From a checkpoint of a small mixture-of-experts model trained on Wikipedia: 8 layers, 2 picks a token.
Below are experts of layer 2 (counted from 0) of a mixture-of-experts language model. Rows are named router (the router's row for the expert), gate (a neuron's input weights, with its number), up (a neuron's input weights, with its number) and show model dimensions 0-255. Each number is 200 + 20 x the weight over its row's rms, rounded and kept within 0 to 999.
After each expert's rows: a language model's description of what the expert responds to; "gets" lists some tokens that make up at least twice as much of what it gets as of all text. This comes from a sample of Wikipedia text that the model never trained on. Tokens count by the router's weight.

# expert 47
router,209,213,241,194,252,177,243,221,201,136,205,202,225,191,174,173,218,199,190,190,211,219,214,193,198,193,168,203,179,197,176,170,208,188,177,203,245,193,182,195,239,158,212,239,222,200,213,211,192,191,205,203,217,205,226,198,173,222,206,186,164,206,223,201,216,193,196,184,224,190,193,206,234,168,185,221,203,192,193,176,230,210,204,208,211,201,202,159,226,203,225,214,197,189,195,186,230,213,207,198,194,231,218,181,200,179,200,184,196,203,189,208,165,180,221,198,166,188,269,209,239,210,186,216,212,195,196,190,221,209,201,186,231,164,253,204,224,195,202,236,210,185,196,199,229,194,197,201,184,220,219,188,176,208,182,211,185,210,177,191,220,188,211,201,209,174,206,207,195,178,220,186,219,232,214,213,230,202,201,176,196,226,184,228,201,198,210,230,177,189,178,225,209,200,178,201,168,199,206,200,206,206,219,188,200,177,210,181,188,191,191,172,185,188,197,211,204,210,165,206,222,196,145,214,219,164,223,194,192,240,223,216,228,221,205,204,215,214,190,167,178,189,174,212,197,194,234,172,198,179,241,186,172,198,209,183
gate4,181,179,186,189,176,223,227,184,214,202,221,171,199,194,225,200,211,206,208,183,178,157,170,190,210,209,222,197,199,201,214,208,190,189,228,209,192,198,212,196,179,184,203,173,210,216,204,198,206,199,202,233,166,193,177,183,187,214,177,174,168,213,189,204,210,193,208,215,210,195,176,239,183,258,200,206,200,184,190,209,170,207,213,211,228,207,205,188,190,226,191,228,219,219,229,192,156,171,219,220,177,186,214,184,187,186,221,181,195,204,226,186,193,196,218,249,194,202,195,190,194,190,224,185,196,246,192,185,202,233,198,205,211,240,208,200,184,188,204,187,214,204,179,238,218,196,200,196,269,178,192,189,186,211,185,186,196,192,248,206,204,191,167,264,237,223,169,212,205,245,221,201,201,229,204,204,206,203,203,193,200,181,185,209,200,202,197,187,199,226,171,211,179,141,167,196,244,210,194,192,190,209,203,211,224,245,185,199,234,213,209,185,197,259,199,230,196,207,204,147,222,189,190,198,193,232,201,187,176,166,221,210,193,191,178,197,205,226,198,210,195,195,212,210,227,190,182,226,187,190,182,226,201,210,224,214
up4,166,187,169,184,179,216,207,183,188,242,175,197,193,219,197,211,205,198,223,247,187,176,214,185,172,186,195,217,206,218,231,209,222,218,225,184,186,206,201,187,155,200,193,172,192,204,185,204,210,212,197,187,222,198,211,217,229,221,168,233,192,192,198,192,196,202,225,174,169,182,182,213,156,235,191,220,193,184,224,200,199,176,167,240,214,189,169,241,237,181,186,171,198,215,208,191,185,191,184,197,216,194,193,241,186,181,188,202,182,179,215,243,223,213,182,207,218,194,178,192,174,194,212,204,201,196,183,180,186,215,194,234,195,193,192,165,203,177,204,170,172,168,205,200,205,208,214,179,211,150,170,186,217,189,227,226,257,184,181,202,176,206,170,167,198,221,160,183,182,219,200,244,193,197,187,185,201,186,235,206,205,198,214,204,176,197,197,234,208,201,220,170,199,222,207,224,206,220,217,221,186,199,182,228,197,212,197,210,191,162,221,165,226,205,185,202,177,206,216,186,174,204,209,178,192,202,172,216,163,210,164,175,177,190,223,172,192,219,222,209,207,177,210,230,188,212,164,197,178,216,194,201,222,207,184,223
It responds to: Paragraph and heading breaks. Second line breaks between paragraphs, before or after section headings like ==Charts==, plus Cyrillic and Arabic letters.
gets: "\n", "===", "ш", "م", "к", "gh"

# expert 8
router,204,233,220,214,195,164,207,190,217,195,219,186,176,197,206,198,174,210,204,187,237,173,201,209,234,211,234,190,161,229,206,192,241,196,224,216,193,204,170,211,217,222,190,195,206,208,204,221,227,197,203,170,171,193,175,204,191,202,230,206,222,202,217,237,191,219,194,192,209,187,213,208,213,213,201,220,198,191,198,188,235,200,214,210,187,202,143,200,195,228,182,166,212,195,205,226,214,162,175,223,218,221,209,234,176,208,228,192,196,200,186,126,210,193,180,193,200,187,216,216,230,165,137,207,231,199,201,216,215,219,192,193,174,224,216,204,200,177,184,194,175,203,201,216,169,203,174,156,207,202,197,217,213,169,174,215,211,190,170,196,241,197,192,188,183,193,190,180,195,244,206,210,209,190,180,210,178,214,179,178,173,210,144,200,216,224,218,200,235,200,189,180,202,201,251,223,209,195,207,218,205,214,225,188,235,175,192,218,185,183,224,195,195,209,175,166,177,181,222,187,193,210,197,212,186,187,196,232,196,191,187,182,219,190,222,209,148,229,207,202,175,224,196,193,215,212,200,218,209,233,199,210,193,198,182,175
gate1,216,245,216,224,200,207,167,173,207,173,200,147,158,185,199,190,195,213,224,205,210,181,193,178,190,182,216,186,220,216,199,223,205,219,225,223,178,211,187,213,213,213,220,192,217,209,213,242,193,232,200,197,190,211,203,207,226,183,203,242,181,241,174,206,221,210,219,163,190,176,223,200,195,189,207,208,182,194,202,196,220,206,223,218,201,182,199,186,214,192,193,200,208,217,151,186,211,186,236,191,211,159,193,219,174,188,221,213,200,210,244,215,182,216,205,233,187,203,187,212,176,184,188,190,208,189,162,226,212,188,217,213,169,205,189,160,188,206,192,216,220,170,204,219,190,206,206,191,189,171,163,189,215,221,176,212,180,204,220,198,183,202,201,186,190,176,162,170,219,209,215,220,194,191,275,181,193,194,197,206,232,198,191,209,199,202,140,200,252,154,205,201,189,194,217,214,207,172,153,209,203,220,214,211,222,197,209,191,211,155,207,178,207,193,208,200,228,200,193,194,221,195,197,166,204,224,201,177,208,211,188,219,169,195,222,198,206,229,186,226,170,174,248,198,193,177,219,201,198,203,207,172,197,170,205,213
up1,198,231,182,213,196,220,218,185,179,226,189,182,201,189,160,219,203,200,217,199,193,207,249,191,219,199,184,213,195,169,204,211,177,187,183,231,186,153,216,228,184,176,192,201,203,204,205,177,192,160,210,221,233,207,210,179,215,236,195,219,203,199,197,212,206,207,207,143,221,174,225,166,197,211,217,201,201,230,178,217,200,210,236,207,186,199,199,215,214,200,205,144,210,158,197,175,222,217,201,185,228,238,228,205,216,219,196,216,208,176,199,248,185,203,206,208,195,200,165,190,185,208,203,200,230,183,214,242,233,202,213,254,210,153,208,235,215,204,222,210,209,175,213,196,195,174,206,218,175,165,216,191,213,213,214,192,209,180,176,190,229,201,204,206,158,178,222,227,194,203,206,212,203,213,197,216,232,204,208,205,165,226,169,233,242,207,178,236,188,206,221,180,168,207,223,229,185,188,199,185,189,199,220,235,184,195,205,156,195,197,179,203,171,182,177,207,170,211,213,210,197,205,175,192,185,201,186,213,177,215,194,202,211,208,224,190,224,199,217,201,221,209,195,199,228,211,188,211,216,164,199,188,166,233,218,212
It responds to: Possessives and determiners. Determiners and possessive pronouns before a noun, such as his, their, its, this, all, plus place-name starts like New, South, North.
gets: " his", " their", " her", " its", " New", " this"

# expert 18
router,221,208,190,260,245,186,208,196,206,235,194,192,179,192,184,225,198,209,219,207,181,186,197,226,230,170,209,205,199,231,201,219,172,236,251,205,202,214,213,205,195,177,208,211,202,223,196,219,185,196,199,231,192,191,213,200,216,200,172,224,208,210,222,177,210,205,187,217,205,183,221,202,185,184,204,229,152,175,169,185,197,215,217,184,212,200,197,195,193,179,185,210,183,188,211,207,196,189,197,215,207,178,237,191,200,213,184,196,212,202,182,199,184,219,196,171,178,203,187,201,219,241,207,162,203,175,189,189,180,182,208,203,214,230,211,210,176,195,189,187,200,209,201,238,167,178,185,201,209,190,238,226,231,234,205,212,196,174,243,203,186,172,198,182,178,211,196,169,225,224,190,206,195,210,167,171,195,211,187,236,193,178,148,197,173,238,214,185,225,218,209,238,227,215,201,223,172,197,192,220,192,198,246,184,201,189,205,191,206,154,216,189,187,210,175,194,183,190,193,182,181,206,182,213,187,184,221,158,210,206,192,163,209,190,221,209,187,186,244,212,212,211,174,171,225,203,218,181,197,213,193,125,172,228,191,216
gate0,193,218,202,217,185,168,175,198,232,204,198,213,207,207,177,230,187,211,200,190,219,207,217,206,188,204,167,187,174,193,201,181,223,197,213,160,183,201,215,193,184,232,220,218,192,236,198,199,217,213,182,214,191,213,205,211,253,217,198,205,189,215,225,184,235,220,178,204,207,183,244,205,190,216,224,148,173,179,195,216,217,216,192,209,179,188,223,196,186,219,208,231,234,204,194,166,157,205,230,147,155,186,158,218,207,192,207,228,192,200,236,228,205,224,181,198,209,166,223,202,177,191,194,221,209,174,203,182,240,213,208,228,184,195,213,236,220,192,201,177,212,187,198,190,179,179,194,186,201,186,182,211,209,208,165,245,171,204,210,199,241,183,195,180,233,181,185,175,186,222,217,179,176,177,215,191,213,202,166,214,216,189,214,219,178,225,219,218,173,194,203,213,168,238,182,224,199,176,205,250,200,211,231,208,181,167,233,195,156,206,191,204,231,199,226,202,197,173,202,201,209,212,212,190,226,183,195,195,196,191,167,204,164,217,219,208,170,200,195,171,193,204,170,202,196,210,198,198,216,203,195,199,194,177,208,224
up0,202,161,211,188,209,225,207,209,150,219,187,224,173,197,202,202,196,197,206,217,175,201,221,205,189,208,184,196,202,167,207,187,186,227,183,204,207,199,166,189,227,172,208,222,179,194,189,190,167,158,229,216,202,225,208,215,183,227,192,176,209,167,169,176,197,195,210,207,196,183,164,215,198,191,230,205,236,213,213,166,216,193,202,194,177,215,197,211,213,202,175,187,204,191,188,218,185,205,186,192,218,226,203,213,218,174,193,179,208,208,217,206,190,202,182,204,234,189,224,139,177,211,237,204,183,237,179,207,210,216,188,204,203,225,218,191,196,187,190,221,195,180,193,217,205,193,228,217,215,224,194,169,219,193,217,219,209,226,204,203,149,261,227,236,213,167,208,157,151,158,164,176,168,182,188,201,174,263,238,207,213,230,198,192,197,216,222,185,223,239,208,212,206,172,166,221,220,216,171,193,209,227,211,191,246,188,163,228,204,194,210,231,204,198,190,178,220,183,224,189,175,182,189,201,202,217,202,218,185,200,216,206,205,211,187,190,204,202,189,215,224,185,189,194,217,201,191,199,215,195,210,198,200,220,181,216
It responds to: Indefinite articles. The articles a and an after verbs or prepositions (allowed a, had a, is a), plus verbs like gave, called, led, given.
gets: " a", " an", " called", " no", " single", " set"

# expert 59
router,208,138,207,215,212,215,222,218,183,191,208,183,201,182,201,199,198,201,221,206,222,171,188,211,211,193,162,199,204,213,167,188,191,206,191,201,225,195,203,190,209,201,221,166,201,179,217,203,202,191,184,203,195,194,216,201,194,194,211,189,151,205,219,227,183,181,211,223,203,226,206,196,171,237,167,179,211,157,207,179,210,222,223,194,259,201,203,216,182,206,171,209,188,206,156,206,192,201,179,191,157,199,223,199,179,223,204,211,224,204,251,203,194,207,191,215,201,177,162,210,186,193,209,211,210,211,204,216,216,205,201,224,204,153,201,203,220,140,202,198,221,203,212,188,186,197,224,190,202,222,217,196,201,193,225,207,170,174,217,198,190,199,190,229,225,185,226,169,221,236,201,198,187,188,165,187,204,226,198,188,183,225,182,204,197,223,209,220,202,184,200,189,189,180,235,185,240,203,207,193,171,223,183,154,142,248,231,220,206,192,197,171,204,212,207,211,215,197,164,200,240,200,208,183,180,204,179,200,212,255,209,229,199,174,160,200,243,178,212,202,192,206,233,211,207,197,222,226,200,198,224,195,182,228,207,195
gate0,208,193,213,213,212,180,227,214,206,208,213,177,225,171,219,210,166,218,203,169,212,189,169,208,233,226,196,176,188,227,181,193,163,210,211,187,234,230,181,222,189,173,213,187,196,193,217,220,181,180,201,192,221,182,218,163,196,248,212,212,204,230,206,223,187,184,166,218,223,179,186,199,170,210,178,228,197,198,194,177,179,218,221,200,214,184,165,189,186,194,186,174,226,217,166,226,209,195,183,219,218,218,227,200,181,203,216,236,211,216,222,185,161,226,171,229,204,182,186,220,200,211,225,218,208,200,224,210,218,207,202,218,191,181,228,191,226,176,220,208,233,205,227,174,196,183,217,185,208,190,220,180,224,222,229,179,188,197,221,200,172,194,239,209,211,186,202,181,189,223,210,222,201,214,222,201,193,227,178,190,193,205,154,238,207,220,210,217,210,184,172,223,190,219,224,205,214,213,169,175,196,218,205,166,200,180,206,205,187,200,220,185,189,235,159,223,229,189,179,170,218,173,183,200,178,237,222,192,216,220,223,230,219,215,201,202,205,239,212,180,177,158,226,182,229,187,221,216,214,167,210,179,198,218,216,228
up0,210,192,226,207,213,185,230,213,199,200,209,173,225,168,230,200,165,220,192,159,207,200,182,192,219,209,194,184,188,211,185,184,158,201,209,187,220,226,178,223,200,165,227,186,198,193,211,216,183,180,197,196,231,190,214,164,194,250,205,194,206,229,202,220,176,182,171,216,217,177,204,194,174,202,190,220,193,199,208,191,190,222,223,183,209,184,153,182,184,198,184,168,223,218,157,240,215,186,178,231,222,216,230,201,183,214,220,225,217,202,220,192,150,234,165,247,200,184,187,225,205,220,214,203,190,194,217,223,219,199,194,214,185,175,233,183,218,177,223,203,228,203,217,168,189,195,205,180,198,192,214,198,222,222,214,179,188,214,225,191,172,187,227,222,207,190,215,186,187,215,206,237,206,218,231,203,190,221,178,190,193,195,157,218,208,225,207,222,213,183,173,216,187,221,216,203,217,217,169,161,198,206,215,178,200,179,212,210,195,199,219,186,192,240,171,224,219,187,179,177,219,183,193,206,185,238,218,194,205,224,223,227,217,228,196,206,185,242,203,184,184,163,227,192,219,191,224,210,220,178,207,182,206,225,222,236
It responds to: Sentence-end breaks, infobox. Line breaks after sentence-final periods or quotes, isolated table pipes, infobox labels like Born and Location, and some the.
gets: "\n", ".", " Born", "-", " the", "Location"

# expert 37
router,222,200,211,194,220,231,211,217,209,191,168,217,228,192,220,175,185,194,203,179,202,200,199,204,189,217,201,170,184,239,186,190,231,210,244,187,172,189,209,183,186,196,185,207,224,191,149,192,189,201,212,206,193,196,183,200,224,171,214,188,217,214,205,185,212,209,199,196,182,200,209,198,194,233,168,205,171,252,217,188,194,238,200,207,195,201,154,184,183,183,187,227,208,191,216,199,217,174,150,219,230,228,238,195,208,175,213,215,189,205,189,180,248,231,223,199,186,217,218,208,234,171,172,198,197,169,205,154,215,199,208,225,154,192,195,186,221,224,211,194,203,184,229,180,176,184,190,190,193,178,212,205,210,190,217,200,192,213,201,196,200,204,191,214,195,220,219,207,177,208,187,191,197,225,206,201,212,212,161,182,239,203,176,200,231,218,203,220,186,173,219,211,192,182,217,212,208,191,164,177,186,194,217,219,224,141,231,180,187,205,181,219,188,205,191,177,187,190,211,185,192,195,204,201,232,193,230,195,189,170,119,226,199,166,179,208,150,208,222,194,198,224,238,200,175,198,200,185,206,208,200,234,203,212,203,209
gate1,172,179,211,198,219,203,209,204,193,158,164,215,193,230,166,173,195,182,215,197,177,197,230,234,204,215,203,228,185,214,202,213,212,188,197,217,196,232,195,238,205,185,203,210,198,156,187,168,221,195,199,216,193,200,242,230,202,208,208,211,210,203,201,185,211,206,166,218,191,212,171,199,182,168,206,216,233,198,213,207,193,218,176,208,212,245,184,184,181,222,157,222,226,183,161,220,192,165,189,194,210,192,203,209,200,181,221,211,242,219,192,185,222,191,188,183,194,199,223,192,194,181,185,203,205,186,191,199,205,208,192,182,217,220,234,191,201,174,168,191,203,203,208,215,223,228,181,239,237,233,208,263,176,171,180,201,241,226,204,175,158,187,219,183,192,220,189,189,194,221,205,219,223,181,176,202,208,187,233,232,217,181,183,202,207,182,178,205,195,191,198,198,214,195,170,175,200,182,197,185,213,238,181,187,175,187,153,207,193,195,192,195,212,228,191,201,188,195,166,245,212,206,203,205,207,236,220,214,229,232,199,212,172,186,162,227,187,227,196,167,176,184,192,206,183,228,225,189,205,212,194,205,199,243,174,178
up1,198,208,184,202,208,221,218,181,202,190,168,200,177,232,192,199,173,188,210,236,182,186,207,237,182,213,200,230,173,227,197,220,231,199,192,213,194,232,208,240,203,185,221,188,178,154,182,203,217,200,227,208,220,213,196,234,217,212,227,194,217,184,190,199,189,222,201,186,160,196,166,198,192,177,202,231,221,210,229,217,160,211,207,207,217,221,200,209,218,198,200,230,199,206,159,196,176,177,216,209,226,157,204,209,199,194,206,215,180,203,209,179,220,196,170,199,174,226,216,214,181,198,190,185,232,183,168,185,199,191,213,184,221,222,240,186,214,180,170,192,203,225,190,213,232,195,180,233,217,223,184,260,173,192,178,195,247,226,191,163,155,196,231,186,153,219,216,177,209,204,196,197,200,180,199,208,217,182,225,231,214,199,182,185,216,164,182,205,196,195,220,201,182,214,218,208,220,186,205,187,218,221,216,192,187,203,217,202,234,199,181,172,208,209,207,218,176,175,192,227,220,195,174,225,203,190,205,212,201,236,183,193,158,185,195,222,201,212,205,176,182,158,217,232,203,205,211,192,162,197,200,217,236,232,180,207
It responds to: Plural s suffix. Word-final s as plural or possessive suffix (contractors, Parker's), plus ordinals and words like first, second, own, there.
gets: "s", " first", " second", " there", ")", " own"

# expert 25
router,193,207,197,208,194,162,181,204,214,201,218,162,210,218,204,202,191,173,198,219,189,210,188,206,216,185,225,157,201,202,197,201,175,229,221,220,208,199,187,213,189,236,215,185,258,197,242,199,169,246,252,218,181,210,213,172,222,168,217,175,186,196,206,188,216,174,227,193,168,204,192,173,173,187,179,223,175,227,212,205,205,179,194,200,197,168,215,206,225,204,199,190,241,217,209,210,199,227,174,177,192,206,225,222,204,182,202,197,215,186,217,221,189,182,208,237,219,176,175,234,194,172,208,175,207,198,201,198,181,218,204,196,197,220,186,211,211,201,252,212,181,191,217,180,205,161,174,165,188,201,215,183,215,190,216,205,205,198,158,173,193,169,165,204,210,187,222,216,201,215,204,210,184,210,223,207,179,174,213,159,167,219,164,190,211,206,186,204,213,193,194,179,215,194,202,200,231,224,151,197,192,220,193,188,191,210,209,238,160,197,207,193,225,232,195,206,226,196,181,207,229,225,215,240,209,202,192,178,212,177,215,188,209,212,204,186,194,200,194,193,172,157,223,214,204,194,207,199,133,200,201,210,244,194,193,208
gate1,202,221,222,188,173,171,205,196,222,193,193,236,201,214,190,210,201,167,172,140,200,222,200,199,197,238,216,225,195,194,200,217,221,192,188,201,232,222,208,186,213,215,209,222,201,178,202,194,208,187,179,209,235,203,214,194,178,201,211,203,204,210,175,204,191,189,191,219,186,182,215,199,245,186,198,158,228,189,171,174,224,196,172,192,228,200,190,196,205,191,246,198,218,172,227,220,216,172,216,202,241,198,191,162,245,202,189,215,178,189,193,202,241,200,185,193,202,227,204,194,209,231,217,255,191,213,214,224,208,219,207,215,209,210,204,208,161,243,205,204,222,210,188,203,173,203,218,237,191,211,191,198,195,202,205,208,178,213,197,201,149,194,166,184,188,200,182,182,171,186,183,152,205,220,213,199,185,204,199,224,229,173,200,258,160,197,228,217,204,217,189,172,123,195,173,203,215,203,201,204,196,197,205,191,224,163,171,189,224,215,187,189,221,227,202,182,222,195,201,198,162,190,200,212,206,219,196,188,185,195,206,184,184,221,177,198,217,205,176,200,178,222,226,167,192,179,216,179,212,212,190,212,198,197,189,229
up1,180,218,207,210,194,186,193,187,217,217,225,161,177,215,226,196,221,189,210,226,206,186,193,227,231,201,202,175,203,228,165,206,212,226,227,185,193,182,205,194,171,196,208,185,213,203,208,214,180,231,203,220,151,194,213,185,208,189,221,213,179,198,213,203,198,200,198,189,223,194,165,172,159,186,187,242,192,201,185,192,170,197,189,206,227,183,217,218,151,224,200,203,240,208,190,233,183,192,207,202,205,188,185,186,193,196,218,164,228,212,206,223,214,194,198,199,203,180,187,196,174,197,218,178,180,218,221,200,206,216,210,178,163,191,167,207,207,186,220,179,171,222,211,186,192,180,170,165,244,233,219,184,198,205,180,217,214,186,172,189,216,155,172,228,206,177,199,220,213,236,213,167,164,236,221,208,188,184,221,187,168,145,185,210,218,216,203,176,202,190,172,185,205,177,217,195,198,198,183,178,201,247,200,142,192,217,211,229,190,189,224,188,194,220,201,227,204,183,186,175,227,224,211,230,208,200,188,208,188,199,239,178,188,201,197,187,180,217,198,220,181,182,210,222,242,196,189,205,179,234,191,218,226,182,205,229
It responds to: Sentence-ending periods. Final periods and closing punctuation ending sentences, often before a line break or section heading, including year-final tokens like 2021.
gets: ".", ")", ").", "===", "\".", ".\""

# expert 14
router,193,229,200,157,190,221,194,185,211,204,232,210,238,225,208,211,218,197,193,173,204,189,216,210,233,187,198,217,200,224,186,223,210,199,213,217,204,222,206,177,219,222,202,192,222,217,168,184,186,191,249,220,204,218,196,185,182,203,190,186,164,197,174,227,193,171,186,211,213,178,198,209,205,179,189,228,219,208,198,199,197,138,187,215,213,184,172,212,242,198,205,189,214,220,231,191,196,183,196,216,210,211,235,184,200,168,195,200,183,208,186,195,214,150,189,207,144,219,193,193,206,211,250,215,179,225,211,193,219,219,199,206,210,188,205,208,193,202,243,187,204,219,201,165,195,225,161,182,210,216,181,164,159,185,177,185,196,214,194,186,195,204,198,198,209,214,222,221,172,221,212,193,200,226,232,207,189,178,207,174,215,201,182,202,197,210,198,192,204,205,176,147,197,191,192,179,230,214,169,210,212,209,225,202,197,208,184,185,153,186,193,212,213,230,211,190,193,209,172,177,237,216,215,204,223,213,195,213,185,193,263,179,204,214,188,185,198,192,199,224,216,183,225,203,201,195,202,188,114,193,156,201,194,187,181,180
gate0,228,220,201,222,187,206,238,210,207,200,200,180,209,193,217,223,177,194,187,200,210,173,195,221,180,228,214,197,222,177,197,204,164,197,195,187,191,176,229,219,184,187,259,182,190,193,201,211,207,205,203,193,217,203,211,198,229,201,223,187,203,194,214,208,173,162,204,194,201,231,199,191,207,231,198,177,203,201,209,200,220,222,198,207,166,193,217,186,198,191,208,235,205,200,178,176,197,189,216,191,210,166,217,206,217,220,214,225,216,192,207,195,159,212,185,198,195,205,158,209,162,193,184,185,227,169,202,205,190,202,221,204,188,184,158,207,197,204,186,193,207,158,185,209,217,200,222,182,129,188,187,186,229,172,171,219,180,199,212,188,206,224,189,188,209,213,165,202,198,190,176,203,221,194,210,145,225,220,202,175,186,207,196,209,224,197,241,213,175,226,212,213,186,218,240,174,237,201,216,225,225,148,186,202,185,213,223,209,228,177,204,197,197,170,231,227,214,184,215,190,246,200,233,201,189,188,201,164,216,207,189,187,207,201,268,205,204,202,233,190,225,222,183,171,179,166,196,225,192,163,187,181,194,171,207,205
up0,202,192,213,213,222,214,168,192,192,190,190,218,200,208,176,224,238,210,206,182,231,209,180,181,213,197,214,178,186,192,167,165,181,177,227,228,200,162,180,165,217,178,202,215,203,148,204,208,183,188,216,233,193,187,203,171,161,201,201,181,208,163,192,202,254,204,218,198,223,179,204,197,195,219,209,236,185,209,210,164,214,193,169,202,203,224,186,187,161,228,191,209,227,202,196,190,212,181,181,198,183,222,175,184,154,180,199,193,197,173,218,198,202,200,214,199,203,224,195,213,204,195,204,210,155,192,219,214,222,180,196,173,236,221,192,207,225,206,206,190,200,193,249,197,205,210,193,195,205,213,219,243,179,210,217,209,170,231,191,191,200,197,193,173,174,220,189,179,224,228,188,210,220,177,196,164,166,175,169,209,191,208,182,196,165,187,159,174,219,178,186,205,191,199,165,204,194,167,181,196,191,217,174,171,200,186,172,220,211,205,236,203,239,196,167,234,203,192,174,174,189,212,230,165,179,192,193,188,198,175,207,206,175,190,180,207,221,212,213,201,216,187,218,216,173,209,230,165,211,191,212,214,190,217,152,215
It responds to: Initials and abbreviations. Periods after single capital initials and capital letters starting abbreviations or names, as in J. H., U.S., P. flavomaculata, D. Gentile.
gets: ".", " P", " B", " D", " S", " U"

# expert 1
router,201,215,213,200,212,224,230,202,207,198,264,186,195,211,221,202,219,222,211,165,212,211,197,220,196,180,197,178,203,183,176,193,211,175,197,160,193,202,205,182,220,216,213,202,176,204,236,225,181,246,162,199,167,188,202,205,205,211,186,187,253,206,176,180,158,206,164,190,202,227,198,215,191,228,196,166,160,185,211,206,149,195,202,199,198,204,194,175,179,176,203,193,238,213,158,164,218,205,192,170,200,204,176,238,180,213,221,216,188,231,212,192,202,195,191,172,160,215,229,217,166,191,201,209,196,200,184,161,210,209,202,209,222,196,164,197,187,216,177,213,185,188,194,167,202,243,213,183,186,230,212,195,228,200,201,221,195,174,191,177,213,193,196,211,194,200,217,170,214,213,209,197,192,233,227,198,219,183,187,192,189,201,252,168,182,222,197,224,206,184,191,200,197,216,223,179,228,193,174,163,208,199,203,230,237,210,205,201,189,228,216,192,217,172,153,214,233,162,207,169,209,180,180,247,200,195,210,182,198,211,226,205,182,194,212,210,219,171,177,193,202,196,187,199,217,220,197,218,184,186,193,195,207,204,179,196
gate0,212,177,242,232,245,199,200,213,186,256,206,173,237,195,228,192,210,180,202,190,230,180,192,176,198,164,182,199,205,197,188,170,219,218,191,168,228,182,232,149,207,202,174,179,203,211,201,216,215,205,197,196,179,187,189,247,225,215,182,206,202,212,187,183,206,205,197,204,213,198,177,199,150,209,222,178,174,180,225,201,201,224,221,239,194,205,191,166,185,186,195,212,193,223,226,178,198,216,149,187,196,204,183,246,226,191,230,196,214,171,195,203,205,205,219,232,213,155,205,189,200,197,204,218,243,212,230,196,196,201,203,207,169,206,224,205,187,193,165,212,189,217,193,178,187,186,205,192,244,183,169,171,186,226,224,218,150,164,181,186,209,189,189,196,205,188,212,191,204,197,236,189,202,226,193,215,214,206,217,232,184,196,214,206,212,181,179,191,201,243,190,195,192,215,208,200,205,209,224,187,200,180,192,211,224,187,217,212,206,217,209,189,216,189,200,218,202,192,213,209,167,197,172,203,196,227,203,191,201,172,210,209,225,207,181,160,200,244,181,164,173,184,186,198,213,201,219,189,267,196,204,203,203,181,184,203
up0,207,198,257,223,238,196,214,234,209,242,219,155,229,186,224,193,233,194,168,209,233,188,209,202,203,167,177,198,192,217,201,176,217,201,197,190,219,183,222,148,213,197,195,210,201,214,184,209,215,199,217,200,171,199,203,227,213,224,184,224,200,201,188,165,193,210,216,235,201,212,157,174,157,217,226,196,191,173,199,182,207,237,241,239,217,197,193,190,205,215,211,226,196,224,215,206,206,201,163,197,195,216,180,199,209,208,236,199,203,166,195,192,211,212,224,232,232,147,211,180,185,199,205,217,244,215,223,193,216,202,191,228,192,218,210,196,178,189,180,195,181,229,211,195,191,207,209,180,259,175,202,185,188,203,190,210,154,181,221,195,210,208,188,212,197,203,208,199,187,182,231,190,181,213,184,208,199,221,211,213,185,192,227,200,197,202,176,212,205,269,200,215,191,218,200,204,207,223,218,183,188,198,206,213,206,192,185,199,207,200,193,220,195,184,210,212,193,193,190,229,183,193,194,196,207,223,203,187,213,217,199,208,212,191,174,140,187,230,203,149,163,192,199,194,212,193,212,178,270,213,203,208,202,195,192,200
It responds to: Measurement and count numbers. Standalone numbers giving quantities, measurements or table values, often before units or ordinal suffixes, such as 600, 6.5 m, 8,200.
gets: " 2", " 1", " 3", " 5", " 4", " 100"

# expert 11
router,202,191,210,220,220,214,198,209,192,223,187,209,193,231,223,219,192,205,216,187,198,218,191,214,190,238,185,199,205,198,223,200,164,199,232,198,195,240,206,192,189,226,209,185,150,234,198,181,217,218,218,221,203,197,203,189,171,217,186,156,237,186,198,203,230,222,168,218,174,210,176,234,199,221,215,213,210,196,197,229,173,198,186,192,176,186,194,197,226,201,184,225,220,189,141,221,197,234,218,223,235,194,164,207,193,212,191,220,203,208,204,214,199,238,210,248,234,202,200,195,170,203,232,204,163,226,214,246,201,204,196,173,212,206,184,192,215,189,216,195,202,200,210,189,202,198,198,224,191,177,197,177,206,187,221,197,192,217,250,198,192,182,229,206,204,172,212,195,197,202,195,204,186,183,197,211,214,197,184,173,247,180,207,206,204,223,196,187,172,131,204,197,195,200,147,218,161,205,192,225,197,208,209,208,210,204,210,188,206,209,192,183,226,208,183,249,200,193,201,197,199,190,179,214,190,184,235,219,210,176,227,179,204,244,235,218,222,191,238,179,206,220,174,199,237,214,239,179,185,203,214,176,225,201,221,205
gate1,229,213,218,152,222,186,190,239,201,222,182,210,191,174,210,188,167,198,198,207,219,208,225,171,209,195,135,182,189,192,184,190,197,170,225,205,210,201,236,184,217,192,186,204,188,193,238,207,221,188,204,208,209,189,204,209,208,209,197,190,205,183,241,216,212,209,185,220,225,204,176,188,243,187,214,219,226,183,190,163,175,219,192,196,215,220,196,243,196,210,222,197,208,183,187,210,198,198,199,208,192,197,197,202,220,184,203,232,222,197,209,222,208,186,231,220,202,220,158,250,214,221,191,196,194,226,233,188,240,183,190,200,227,168,206,226,212,196,175,206,188,211,257,172,213,209,188,224,221,187,219,186,210,186,189,220,181,190,218,181,186,204,211,173,222,168,201,199,177,158,208,170,174,172,152,214,195,237,195,202,204,187,167,214,181,218,169,177,190,193,214,210,194,206,195,205,175,173,205,153,201,208,228,186,208,218,205,215,199,232,194,214,198,216,214,207,175,227,190,210,208,211,186,194,187,151,199,211,225,201,188,238,217,208,208,181,169,222,231,183,170,201,160,222,196,176,207,176,228,209,203,182,180,187,215,170
up1,208,201,182,200,188,241,194,199,220,210,204,204,196,171,218,201,184,189,183,202,179,172,188,184,153,180,192,224,157,182,182,207,195,200,186,177,186,210,248,208,186,202,199,233,185,228,178,220,224,223,215,212,193,200,207,197,221,178,201,204,169,231,180,205,210,215,174,207,200,173,185,234,196,196,198,180,174,181,194,166,211,211,223,173,205,186,218,197,193,190,205,208,184,157,198,196,216,190,198,172,213,191,191,194,184,219,202,207,198,191,194,217,209,217,203,221,207,160,227,175,173,186,199,227,159,181,171,184,187,201,206,217,207,225,224,190,175,189,186,204,210,211,184,230,213,210,195,185,203,192,168,222,215,183,178,200,250,213,209,203,182,198,186,204,178,206,184,212,165,196,218,159,188,217,209,201,205,213,242,223,182,191,251,247,189,228,166,258,202,218,217,201,235,202,188,210,225,194,196,199,200,195,218,180,185,177,235,195,194,165,184,219,179,177,159,191,186,224,205,193,223,188,204,261,214,199,211,156,199,205,191,204,190,205,235,204,218,164,194,212,175,200,224,208,189,224,192,209,218,195,162,204,217,157,177,238
It responds to: Quotes, brackets, LaTeX. Closing quotes and parentheses, brackets, braces, backslashes and dollar signs in LaTeX math, plus participles after was/is like used, found, described.
gets: "\"", ")", " used", "}", " so", "]"